From a checkpoint of a small mixture-of-experts model trained on Wikipedia.
Size: 9 layers, width 448, vocabulary 47542, 64.2M parameters.
Training: a variant of SOAP for the experts, 368M tokens, 7641 steps.
Below are experts of layer 6 (counted from 0) of a mixture-of-experts language model. Rows are named router (the router's row for the expert), up (a neuron's input weights, with its number), down (a neuron's output weights, with its number) and show model dimensions 256-287. Each number is 128 + 24 x the weight over its row's rms, rounded and kept within 0 to 255. Numbers have three digits each.
Before each expert's rows: "raises" lists some tokens whose logits its average output raises strongly, later layers aside; "comes before" lists some tokens at least twice as common just after its tokens as in all text. This comes from a sample of Wikipedia text that the model never trained on. Tokens count by the router's weight.

# expert 115
raises: "min", "m.", "m", " of", "l", " in"
comes before: " | ", "}", "} (", "/", ".", ") | "
router:160088150137150115145138119138136126092080156101129148121100135138141128110144154130142165129103
up0:130122147184122121132124125155146142131117120074134137128110138116159184128161136137176147121134
down0:119093108098164114126157146098113159109145164155132123133128167119130116138119154202096108128117
up1:133120111098129127087097104133164096155151144128129102101130170086146077115118122157136155144128
down1:119138152146099135078136138082167121133181136117133140132120123140095144082130129062132115098141
up2:130172141087148115071094109118175076158129117155144147114114070079149142143155139122143134119168
down2:107145096114135105124103121144125125140123119094159131102117125144149139145132116113134133104134
up3:105072128077117165153108124112201121122086111119136122099096083146076132140111153069126121138085
down3:160132106126127107122193170094102164155102104083121170165132137146126098123138151124135163092150
up4:146103111135118124122094138148128154138125183136167117102097070097142143104100131087116106123062
down4:090121122156140112134136120135100129121102105148129144120133145129111110160125150154154119145088
up5:113128111155122148117107128147150175142075135111167133142143135132126107072153129129143128125138
down5:149095121152095091129122169146126114121138124170147089134150134122136146111129088134134145138095
up6:156129129144101149147114145123125152131164130113125143057104137113104165136138132107114164114103
down6:135146148085120099094116112105159103101114089167118104080175114145130133147140149121148131156106
up7:091155114158130131135147165136139135151122089148130098147111130158113135158139116125156079138108
down7:124126101162111157103156069105100128145148170179109120168152121129135128121148145139148102108147
up8:127117123098130117157147140140102136132112132108140176179104168114168126108167117107111140127162
down8:145142114134155139132177172153082105152168133125137150082109125195104173116113093102117098087088
up9:138140131150120115143102185145120120138075129129126071129126152142130145136099131155139140079150
down9:121122124152114099122107148156156112095122140130159134129153163133132128098152173135119094126118
up10:094176149153132111160100116127108108136117145135154099145123144102079122125155162106139100117092
down10:124089139121088143091078120136163143173104114102147159113145126140082147120138119115130106130163
up11:129127107143106117173148127124156106140124121104145099142110106143119126134137183102156123110125
down11:126132124178116105119177116117100126122109096163129141145114129149137106149093128130151112100124
up12:110124100154150122147095133110164155125140119116087166126163163137163165129129126117128114123182
down12:158163119135111152096145098121109140146107153128113092121130127121129113158118124141143111126114
up13:106137114150119145138111093118149114151122095144151132137120103141166142118111110149127140138141
down13:118120148093128163134121115117147184080115153124083157151100102106132138127114109097106129083117
up14:113127109118093087094108126096121177150128143134141113126122108140132175152138086135090098123092
down14:137162114109120123134122140116151162122129099114100153136126149101084091088113094122136150159111
up15:165120119140104186152132137178109123123104099113100132129088143078096129132106128126132158127163
down15:111107141156148154120111157134086116130110147116208141130126153141159151145130146106115128147103
up16:139107117179108124091125102087129103122156183176120120118073120105103123111142164088131140153113
down16:131150169128155133116119120160073082154131120097132117165130119146129168121110121153123145102131
up17:108145089162151166165143142126127124115120140108150117143134154142152126080122132112095110178133
down17:131075133154126144121126146121138125135130145044141105087116114144123152117138150133143121144093
up18:145163124142146099149114160123147123114103131146128187130098100145164162158105093133122119127106
down18:139139089090149093156122102091134144165101138138110122125135133133128134156096117161106113137116
up19:126093120111175074135099154136115116122129134113136153129101106119174118150147079143113139135145
down19:138142101134133149121124091141174106111136139091140120114162108121116121125113142166097162109146
up20:148130140162098168132161157117137105110128096124138162154132095138143145094125161108133081135091
down20:139121130107115104195116153132113145097060121100093099125086190109098147094126124134164118103166

# expert 122
raises: " The", "\n\n", " However", " According to", " Many", " Two"
comes before: "\n\n", " The", " He", " In ", " This", "5"
router:105106124119082099155114145098123118105147108135080146167138159124086121127149117122093140104111
up0:127146075105113132122121150118126081106135113074091127147128149131138134126120119129122102124131
down0:136168130135140111118129109092111134111070136164112153177068098112171129132125097129142097118138
up1:098140105123106168124133136125096157132124132122070122129090119132091117157111101113197134117125
down1:166102159088124102165123086096147104127121095109140126177130105140158090113128107122120111129157
up2:108104060115134134130137107180110144141168161148088135092152141126100135128097137155089162115158
down2:129130106168060111112119082149094102129139081141149140134096146142116138132149165197114150135103
up3:160117165108111124131154123117105088090133162120135170124137100139116136103119124147138162118136
down3:083124105148126090131122150142133114078091158121124162132136158126125099189133108109119115121145
up4:156181178124091097174150119169150135105143125122178104112133116140141113132141104142170175141143
down4:143148104127128129133160131117169095130111134155124138072144139110144131104143114140112172098135
up5:113176131136123111146116126142138095162160122097145113113170149105123119132163176135156121111138
down5:124074164172154096159151129052122161152092115137101103134161151168164138113077076112120131132145
up6:088130114118109161058138121122111128093133185150098151145163165151127099147152155177097080136128
down6:163154128151119073087118145144117143088111152103115138133139149130123124166127138119134133131131
up7:115102125139107130097118137118123104150118135129150131152079117124110137152087145111063117166115
down7:123157087135161118140122192096143162097107134132168127113108142162151145125141080118127107156162
up8:123138168128126114125153128156152121127148118133127114132139128148104161102086145069163083135140
down8:109118120149116105146117090103129118140116172136083124090119135089141115135139126138141092131122
up9:139153113122144153142103114138160124171088117113108112139148100104145126145128165128128129147128
down9:116131167127146150136114152140146120104146148122137129118105134163117103147099138110124123146158
up10:188121093120078161116154107130073150105123110161099133122117137130124153103135139105114090135156
down10:128167109108120136191151140104116126113161109122120114153128120105091087135137121156134158112123
up11:109128112126102112121111146150147123108144139155103134099079096086155143111170089104079142144165
down11:111103105145124120114122134116125149118120119126093094167130162151120145138142137121163135090105
up12:112123135075136140151130129130099126167075113100118096138101142154119157136094133158132093119124
down12:095092088063111128102105110142108155135153170124183163161122122122128124130117148178111156129153
up13:129153088155122105115101136134134140118152103125111117094123142128151173127141137142147101139146
down13:143209126120108108103145099118144153150114104123180147152118095136133132130173139159110127157106
up14:125118139149140136117154123181128109131120164153094150098133128101141143135113150142101120087080
down14:125132091128137119131144097162140123126143100110129118085120149115152181147123119138101120105125
up15:141166165175108139127149131128119128128097110134111185133174113091094121124102154149140116165146
down15:118133100116112150111100134088179133137163181169126099152105153131120113119107144080103132094125
up16:105116195149140133127135140133141156138159127122136115112088125158130105160132139091164116119132
down16:108132142132171069138105159146108151138111141117130104136117168138158136123109076123104135107152
up17:128140159120129186127129152095089179146121145118141148160096133099078141143145146117152141142157
down17:123134117148092135168149112124102137184123127107163131112151109102125137101158123148122151148125
up18:154139150101174087079164135108105077118096121110104145128160114139115135130138147136119119135134
down18:142112119130101130117089180128146125102148091139168157137130086112131097127127097129133151140078
up19:156137078141139099132179137123074095163121099140166177095159102117110109181157153105148135110143
down19:087121145095110144118071136076193135100135142142125075150142148150155159126121105138112123160119
up20:118144117172136172096120075143166095113131132100125107149128139099104162117128141109141116132073
down20:105092124148109126096117124121133107149162089140150115132157070131143127134143137093135079144090

# expert 39
raises: "The", "In", "- The", "- In", "- S", "In "
comes before: "| ", "The", "- ", "-", "  -", "|"
router:108126123177125124147138116088157100127124129119101106111147151128154115101141140095092180150104
up0:134095154116152140142151135133144158130160118170140144175118104106122137124119156153130128140067
down0:083110139124089125156119083123104115132143153108140192149095101129121111137133186137130143070147
up1:104145170132136141166101126063155119139130128109135120136145095172132150152153104145129126132100
down1:094100136109109125103171119052126147126125139068134129159141144149095085133186102125112151097146
up2:109123133118128099159116125136129132096129143140098104085109103135124122127122138117154116137117
down2:135114131110141117129141116064119126109148139172143068138106156096159117119175115121147119199130
up3:126113075116161139163138121172138122148139115127172143112118119103159102109128165124104120114106
down3:126147114129083109115103136100148112137080160105168143115104132122155134128132130133110098136160
up4:141146098120069164129143141164133119097143086164126150104128140086122179115121138142145144130100
down4:161142152129100145169127129058140142132127114160161126133141164131086134128150139072133159115148
up5:117139159191097151108155146140126101163178153139133112135084096096125146137123142108158134178152
down5:129097105182179137103134140151158131097124116094166089103168110112156146107126134141150152123117
up6:123116078140129140110139098130089103093126146140149146119121143147139138144108089131119085136142
down6:121116115150094121139102137102108125101143127089143164119159119122159162147116118123135130126113
up7:156093138124104085158110136147130121109141108143097100159160162144120149103106114130130115154078
down7:123108133156150170109117144069133122120107127112124100147143132119127088124118164128143140074174
up8:110126124109155085055117099136121142137117159106141113143117082099124107106129140128119135130111
down8:118155149134107127171112155114163125110140124122119147105103102099102142094131143166117109122107
up9:122124133132132161172122114131119123106130122116142158132105140097091059081135171104125141141138
down9:091160116146120140140152147158141122119111101093144137151129141131137078111145102139096132125139
up10:124113123140172134147144115123083098126125165131144124125108152092153122167097128093160108112137
down10:081129106107106148123121139093132134114099121136100138128144141167147125114148171085126167177089
up11:151087154111128100144107094162148142095110109133152099113110120116150152158127126122126106127151
down11:175099153118161122128135122111131100063130192141111110110118101124119139174126149114103066134110
up12:128130088142159130134117103126100138145135100129149147089102164137144143173090109138173116131131
down12:149122121083133104123128137159103154138138128135111139148124135126153166123123130121147143117124
up13:098154100145114109145135107090109124154151165167138138172095114124129146116122103135126105140140
down13:138126134153145132137161127125126110120091183153139180113155107117107109141121131135152128110146
up14:145175145121145116151115094148137141128160123101102115161111153126133111090108141138097095101117
down14:107084149154111133124134123114020205118121086132082130136121119151125095116141133111135120163133
up15:146128146114104135098178135099076140131151136115133159148097123123118101136110102153127129113113
down15:112154161156118130150116146034088094125115104140127089135158124109123129095146143118116135112139
up16:129154104114091124126124122164121109113151126096125123119122185125081153166176099142098155138112
down16:176097161084113108129123128104115116099111108098120111131162124121115129135102118148121128105134
up17:148121099138102117114096140139103131145100105130126133154134102149143119131113104145149135167122
down17:136111163117116195079119127137127116123119118145118151114129123140149118091105088103113148102124
up18:148158133135116126095129156108138084103110159140132154111118158094101142147114141159125148143129
down18:127155084157121096094096131106138083107143131118084120068135090132106157105171088153152133121091
up19:105092134075081148131120143143124110173137157129128152091142105135084087139111170142136148080156
down19:163149149088102132096084141049141144153114123133116102137117146107120110089112121153137094192153
up20:101101138130161129131135152135130098130139109144153106080132110124123137112115115114156140142159
down20:140132108101151107146117123085177134104118155083139159127145165091123147106122089140071132102117

# expert 34
raises: ", ", "–", "/", "th", " and ", " May "
comes before: ", ", "–", "2", " | ", ".", " May "
router:191183121146101136161180123132109128083132116117091073137160138129120113141085139149124129128110
up0:093127127140122150095113152071154139142119146110069151136140117139101111118122184072113144146104
down0:115165059141121162147115119138139084166128054094150142149140147141103157129071114113085147109102
up1:147168139125096150093167136128125106152138103147100143131163095163097100132111105137132146153123
down1:072083135159138132112130085103131144162145132103165157078081139130129128141171190145135120116110
up2:119122163121136118155123142131116097146133116088147117133148132170149114122125128155089148151116
down2:103137130136153147109175149169129073130113114133145150114149125082097144153123101140111152139115
up3:101126160110134148119119099124138077123120098122135131144146107093122088096122094175112125114186
down3:149142116107148160101118163129116108160131114088148137172109134134114130161096081136138149167125
up4:157111147157147151120116126128124132161089134130144143099162164126120131127114139099148120124140
down4:128169126127117143137137091122137109126122129102098122161121133112090156109137086161142137130118
up5:123158112171135131208087131124141150158126148111126100100143117119117178135166160109160115149154
down5:131083140085154132125117147126158096118103122134095148119101124138132100149124113129176097129096
up6:096180110117122159167150179135111175161172132133116136086134140157140145111181158158122111152123
down6:123109149122109129120142061139143126111107096126155106075137097112104125130126166170143136142120
up7:130137086116171172128132091157102131125149157126194142137119167091117178113109124147137133069130
down7:139087135154091160128133105111151164101137131136072127113147060099140123091139118116165102089152
up8:154165163122111108117143130121159142174191125151138117111128123107174091141170103090112177157119
down8:155111098156150120142106133136140120115142118118138102144167114133106154119146132163148124127120
up9:135150153125121125161140138083110103130112098154102092124122110139130110142081112151116096107133
down9:112125129149144141100143096144162097109136156132099125136126155153146155131151156127107113096143
up10:154153130083124107135096118109136075128104139102134121150143141156123153105134102126083060145143
down10:138111127134068157099102155113100135159168163083171100142095131146095107101144168111139154135145
up11:129098189136120158155154142109132102190108158107136141131163155153146087124088073115152145145123
down11:137148090158136090135173142138133134109113133113141129103122153108131117119132151135053142111144
up12:121126147166168119126126146113150137092190112140126145116112095144085090120159131125102093123084
down12:140112132117139158105102165115133123097115108110100121110127117163143098131135157150140098120144
up13:106133157127116121142153123116118096088090144139130102107163144132138108081161100141157099142101
down13:150140106110095116159144126122158148124168109135056096119111117127095115122107130110170122134130
up14:127117090129154112124150133109159143132130134118090132099109102105079164106139166063086110102080
down14:141155117110130150143084106173187152152101094132108088128129116100149136116160138135116121114098
up15:122136128129122153116153145149154150134164117162134121115100115111073134100170144162103078112126
down15:106119131145132132156109163194120128091148137116094124074123137194100120097129128094171129169128
up16:115150120136138085155098110165117133125124154142080121113122121130168107126140163120104142145172
down16:158100116164134063103106121108089153113170124143173139136142094156105105147116107095137127164104
up17:119141154124118140095157118170137120130117107138144129118146112179168118130127129121141137164094
down17:138101143092176154162177154114127139187142143118140121147088132105146114147151174133092135106088
up18:115110106156160108136073121148136137126129113133146126172109143126157112118166132169100132117110
down18:107151166103104139075091158144135123141133155134123121116125129086133119093130126138119084141118
up19:137143134105132129095135119177138081092102128102151125100130111131117119168118123139120134127108
down19:163109143116139111112156102118122114117173146104117110151071110167155133139117149091140149134137
up20:121154143091121119124110153153072090131136114140139079120078093126137141147083128126147101138122
down20:159117145124145113112128138144131146129121121169161139071077131131176149131149118123091181132150

# expert 102
raises: ".", ",", "000", "st", " others", "th"
comes before: " | ", "–", ".", ",", "; ", ":"
router:128089110136130169129127135167147116113139135096084141127132133113152085153131144158084142135134
up0:121126134120153111158124146182149142131115133118088101130115161175146086177163166130136111155118
down0:086093109150137083137149147124108147131140142094105090100097127102147111162092160147118149086078
up1:149123160150157145121124135133166129118133132119130132108087171091146170094124136107112169100142
down1:133084163114108173143139140133145133133109163123144117102102100087135127135130134093149115139153
up2:112141119196093171125160116138117133150139121141127143112140126133135122167082167104152144119113
down2:140147126088103120110134127143104157163153150101094131122129136115163152072102160163102128089128
up3:123164101122125160067130140117167112135150100106132126133154101128087121131117139109174084145137
down3:141118093160145130163155114154117114103129103113140165139115153125135151095136158104127106144109
up4:104139148119148133130154117083123116133146116172080114106114111137147106109134116146137142141139
down4:141164148107168166144142143092105076155137121144152151142123127141110137169135095169122123099122
up5:145169134086140113117113089128119132142115103145122133112113110163165125125085115160122131089138
down5:097141150210165083130140089134098132107132106119138160089107099148102108133121121140114140133119
up6:107133131108145140165160121115111135113132127129120142107087107136130105107148116103118120142098
down6:114136141183142162087111121099137140127142148133149173122136100158152127110156144104125142143119
up7:142086140050077147128133153125111174134103129121191123118112126112118167125138099128144121145149
down7:105107170094146106119108186091122124107127099098111138137118140118129111085113117127109146161145
up8:125102152145126111131112153125141178150139122082129102152081124134101130108131180111119151112141
down8:131108127153119140114139147157134120167147096102107158086161113119124106138139116129140122156156
up9:122119135123110126131132116153114102121115126150145185118128158094126127139155122162137164174093
down9:093117183120144150102134151112169165179159111134162116186184081169129133103080100130123105130144
up10:129135136142106163138117112119144102131148130114129140082096087146132138135120132134127076118141
down10:128126155136106120133096090141179105088145172110162129093133141140137125175101113142140137105114
up11:122143104113110096157138122137120136133141135142116130149163128190188148114125141143149117156118
down11:110154082117127134164089146148167106142125111143169112123147138136124162122132107124122110154139
up12:107135080166113150108089117135128095127066104110111106106110139135105091148164134113116117145135
down12:122131074132129159114128088132141107148111119132138104119127114132134143128143151152147135158117
up13:150114111128123103146121143150124129104141130131124132133119142149121120134121143103132113150146
down13:176107094126109121116156144093090153116112147165105112127124104132117140094123134135131127132166
up14:132176125154158134142151139141120135110152139090121114135158106127138133150115155125148144122134
down14:122141167117134146119137135120121118093133140121131137137123110110098153139167132134111125114115
up15:142141129186124123135108165084116108119115129152100104087107121146136125119141077093130133114118
down15:142157151147140160134156121123158139122092119106158102084173122102117131098106109122121119111113
up16:107129153115130143157147146124155156147118138112126161142130100126144092162094123132094146160152
down16:129144119126138122101148168158084176099126077116134139132124160180146145124134140146133135133086
up17:162146121123138111101143158110155115143115144069152118153096152081104145099107138136156100133102
down17:095106151113151112159088143115118113115133098118131125113150149088119119086123122132159109129097
up18:149138132179111112107102115148119161134134169163135139136108100138118154154144110125116123119161
down18:133170140127091161088118124130165112127112090127124143090110109140097107112114096133160165151152
up19:161110133089142111123119131129142112151110130145152127152134129104185117105090133099082166095098
down19:144138090140155088140152154124123112153110127160149117159147139139139156121160151133154136091135
up20:145140114158143114067144132144115101156128144172155137153141127116104149124135127086096069130136
down20:119122165110124124128149138120108132092137082140104108165164162150113097130122088112104153107129

# expert 83
raises: "\n", "\n\n", " In ", " They", " This", " Other"
comes before: "\n", "\n\n", " The", " In ", " This", " It"
router:112146153174118116177090147124124119143136107144124148146145126127142164090148152112101126115112
up0:114134148096138165122129144105133108138146117175132104139118132119100169113139125146118148138073
down0:145163171135132131104130113161153126172100104130152133089187114134146125116121128120130137133129
up1:139118087132131110129116106136104102149133150161086066137103126138117116137080141145131169129151
down1:078146121152140151127152128142107115133114165124113109129115102114104104080184166112155109130131
up2:163133153130127154139121097115101141131116107132145146145123090127142107164115166136150145111163
down2:120113117132136174135122144177134134145131135133144091107151121150117135111154115134145126106141
up3:097125128108115158156137160155113133112123184137086101126118129125119162141145133136096137137100
down3:150111107122084076114175102138099079120152173144115105115071133129156128109096122132119154131123
up4:135098114114091148133120123138138111146144127131139108089105119134117129118141137103129166134180
down4:136137101155085088182116099097114106127156112131116105113168142167119124106157123150134141140082
up5:123134094152135155056138117113101112157115114122102116115137111093110146132154115115099131118127
down5:127130135130183123148129152109139092117103078147076139145141127136150133133084088108115131150175
up6:117119117093129161126123147117108130118122085115089129176171135158121164118141122140125144139132
down6:104097135123102144138107155063141145086109115166128147153127100142107117146118089121090119156122
up7:139161127120172115149123139112103117122137141084138129110105130172105162121163163133076138113152
down7:162116097111151106129119125137121175134120160152121123192112116114120135114109107112154148134074
up8:148127144111117132115148110122142099146126146127181115126124127126155138123127158173180120091141
down8:106179153122095087100136182111113155128131096148164110129132125116096132160103153164124155110169
up9:169160120158099121102090146128114122102135131128119152121129135145136063066103095129142112152184
down9:155183110153167152106143135163111129144122127101147157106123126123113078089115115158141096125137
up10:175157134139119091147138127108138088143143103124148164112145129119158130123126166133130134174142
down10:146102147139150126141124160087149144150129153097121112126149102146147156151132154136139156129130
up11:108127153074145155167148137111116147164078131107148153147138129142101126139164146118147115126154
down11:134114160088090133154124134122163128146162145137142153110122123139099129139140106114113162071110
up12:140140123137139126130140101121099142105083089153114126165114131137123148173141087155141154173107
down12:126126117063132115093142138125152130147133143115197172158105104126118139127150143130099137148127
up13:118176125145127161136133123136153108157141110102081145161154121132155093111134144145140136114101
down13:117112128161099153137081132113129150123138148140113137099169133100137164134123130098094138110135
up14:121127139166143133068137106129160084100104143095103154122121125159119141111127114088094136155114
down14:103164105123099094162119152081099164166095126136145095111122157109143152169107095106121152157129
up15:075115177109111125130145162123131159111119096137164116112156142113135082124139131154121135129125
down15:159146131116132154081112128124136082154120135135109135168102150097139157141135131079100078098144
up16:124102086149151129106124136104151134132156122087108144107120095130109133147134120117124129153106
down16:129135126123128168120137108118130121157153132137122111084111183124162123145157127141110123148122
up17:144112112112133170079144115159121157117119111134108122126109152163135145167086143100127125113121
down17:144131114170176117127099125085108151118126094133106103120132073128095169141155141126124067138139
up18:133135143131087107151169150121154133118117157081138103125123161116119121138118091111130149110150
down18:156158124157111140153094133130152118147088142106092128096115140129134147119106115139120091127111
up19:174088079128121162112144117134100141134129142132161166121150144113136129135122149125101123098122
down19:107121150116154141119097117132136122147073100116171102125153118139127138150108123157111093152125
up20:190155124108082158120148131142096139093170156129160175154125164129095083162120087133131139104124
down20:127120143151091132118102124132140095153162157096140107111178117111118127128107124174100112131111

# expert 117
raises: "The", "A", "The ", "In", "One", "The first"
comes before: "\n\n", "The", "=", "==", "===", "In "
router:112069124095114100170121140101128097085122105157109097120156148075117114082122110149090112124079
up0:146075149154109141116165104171104126125123145120121142162136156131116132139135103120116159099125
down0:165144104157132180138181141122159140122124106139096123092105110132171150112113141113090149113120
up1:103119092139131135088141129148142159121107144136112186142146114126081108139137165130109131131163
down1:114094114152063087157093124102171104144176115110117134116141159112146102109111150137108062130065
up2:111132139099137142135107111119156133141119082114147172143135131131114106113129129077142121100104
down2:139151138133097154089106116146078109149100113151133130116124119163137136159147112050180122123119
up3:125136165119141114166126161115164148119112130169156132127178126156170149132151124097095131095128
down3:118109130129151157120128130124136110149141115156155127125110068143151149130149165103077153109117
up4:138138105125151201113111149142119129147134123123131166173145155157134152126129156142136165126152
down4:105150082167108155169151139156141136149145121134142167160146130092159120144133103107098115114146
up5:138143149150133107151149121104132128151115119128153135093094169134127187139114109114086119110111
down5:124108132101117117110131147107103105117097136139133108124124120140132143158076105104125094132124
up6:135150113139100106193106124129120173144113139140121136114066139137123102140123103074158126090172
down6:109117154148131139154108104101126100160135118122093113134159138086119143117134141129144093110097
up7:117180152116092140114127100121108150101132175136163101138109149131170111112171140110148187132137
down7:128125161113153124110143121040152116098120114193121107112128111111136113136148125137080165141133
up8:153130136101182078140085113124151128132147152110122104119112095139117134142129141145116109132116
down8:108127146107151129172133121130091138080083099141194117097108100126102113140161134120136132152160
up9:120139136140128122146108139135111113116165140101146124121092115059168129108125130084118136149126
down9:140144100122138131161134131056092151117116132109128062132157116136089128136125138155130123159128
up10:151157112165145127152111138129151100133144125177100110129105114118143154107087143120155147130100
down10:124079116155128122142116123083153130174134146132143187173117137156134145114107128074142153139138
up11:141151135142110080147124096159142152130118180131138118122111148137126076098152139137136130111161
down11:081148099152101125136124152109182093181123135171125156182153143129114093106133110147114124109156
up12:141136151108157107076186119140149135139152103170152126141130167167107144107116089083102151163087
down12:127132078157136117107119100115133113073128097136100143143121136152129149130119127143146126124172
up13:117170097136125136130135124165096141141148105124142153116133154084099149120133139163106122120162
down13:159130120154151126150149109142137161104098149106108147137143147127153132146103095112078122164135
up14:125180122151134110136099122133131134097126120180090184096098149122131112110151078141149116094124
down14:146111113158127109130112134113122208110125115130109128089157102162114122119169150131131124133097
up15:115137127095123100129111103143120164107140099088115152155129120123083122070104120093160111095119
down15:140143114127131122148103145144103106135144100102133102121131160136124079121118133142098146107126
up16:162135093114149169149129100123087127172096126108113161152098135089128154138136117110125139155124
down16:134125129103134155123145150144210140149149131120106140143113146094140100154128083071090114092150
up17:073141127155142130141098116153151109123146140104100147131102101170125163116137094133147139104124
down17:121107149108149125157116112099118149142161146117166117141082118116124164164158113131125143092113
up18:115164121093162154113119132129114138134131141096142128138058131137126131150119169140144176124095
down18:116137127122132116159104174138153161106124116108159142106100102128129084135130154140135138144122
up19:088110134161186154108171144128101047079076128103123120157113116145092112137150112125154099089122
down19:129094122106114100112120173115165183090135122109120078117122117122148126134135077107123139146119
up20:174122116117166095149167136141084119125150116162125147094087125142143129137129123121111114126134
down20:121140125108099131082176109115157120154143121123167106123139104133124129131132160144135121148107

# expert 107
raises: " candidate", " U", " win", " W."
comes before: "\n", ": ", " / ", ":", "===", " "
router:163146164089178083161111132097159097118147118105113099148134124096164132086148102149125112130130
up0:111144117131127120128139096134124108124093096119095098175127135130104145120116087105106144109127
down0:101088098089139130124170150137056116085160108103126078176150130109190142118128138207123127156167
up1:131109113056112116164094150132134117171126135106067155134140137142135155107164122175159134109104
down1:102115144126121133171140134133167119172114150154106145104130113212155095120116104110132099115121
up2:167151153102108124131137169088100131142117114129148156161162179101139106117131129092106148146131
down2:144106110154140119133115098158121136105098138132113155068125145125158116063128118118156112142142
up3:139142128136119127134113137096151124137097116173105144130133083119140157155134082091127158138138
down3:102081118105127141123140131101140116116169126116119121168151099126136131162117114110160191082120
up4:129185123110119147113155131141121124180121118115166154130141115145131140153110129078123131217144
down4:129097167113112116154101124141141129139136134116130134125092137082116115110144112199118108123128
up5:171107142116135167091141099127160110111094126149098139085116096110120095121115103123167060137150
down5:122120137121158107132121151086132127132106109139098140112101088157121137120175155118141085112134
up6:103156130109137133131150190151092103129169160085118116136134107114126105131129147138140140114079
down6:064111120188138113121115126109119133162093159136101090128120109092134155130137113097139130122126
up7:098125135128163172063135156102141114106145102142143108087125121145121145156144105105148058094114
down7:133111119117126129106137139127157160096134116170097114133112094164163093152126113118056126127142
up8:148134138171137121073160090133147102122140134141143146113133129148130148134119125125110104105127
down8:163153087165141120107136134156140144086152129181159105113131130127090098120131130118114124164148
up9:097137134155138154112132136138122151087128150151113114109102121122097081124110078131133162108142
down9:099095126158158144136156094151150114129135095146151134154066101148119119147125119116147136123140
up10:109108108154118126113120100119110054143146125127138077105093098108168138116155162122161123125163
down10:125101115148146115142139145127133179143118109125119128112146104128147138132093127096159134153160
up11:196121132142126096130160099140098152162155126121141098139138125157098118095120088193115134152145
down11:099175149164157133123132119156174113116110166166133131131145143143078177119144135112152141137095
up12:116154133124149145153124113097163161112129116117130102115123139133155090116117124192142107143119
down12:075151160118123178149139152165103171094128130158144093119129125103110139135132104126102147191147
up13:154096147129158132114161127149184136123119134101139126082151099122104112132093129118151103103160
down13:120154122138173122131131077114132094122153136105171122122137184130094135175111096119089093145112
up14:090115140150127122108111122124125151112158118181151097106122102133113179144114128122101155123096
down14:120124090099128153105124109086120147128136087135125146093109123150171131127168164121128140153129
up15:111157132100156135188139122162112088109116143163130175141130118140125143125159122093117105110136
down15:145129174118108121163150071116133175132154132133094106118103118129141140128150171147103139109105
up16:152041123121133154152115099106152148153149046134123177113129133162181156113122166140122092130100
down16:111160116139112165130084112154159150149174156108144109127099122121143101111148157112091110131131
up17:097184142148144118167089101154168129126113125118136072107097148127125161092130108144129110119119
down17:128105141132107145148138149132150148119139115131172143196161120095152107154099134142088123101056
up18:133119184159134113123120149135103170128140088089167118119144148108131131128175128080148143113088
down18:114126147071124182137117142133178122161092157113087149100130118107139150144120142123128150163119
up19:079104177129125133101109089094112084114147130096100137149107142115172173142138115121130126108124
down19:115160121116158127122125151126106163108135115114180150120089105164130140092118111121104151135104
up20:112155126108126107151156154156150105103122100143097143129184103137123147123115101138129125142134
down20:155122137096103138100108136099119131176116154107129143141138138146092145176110117143148114105131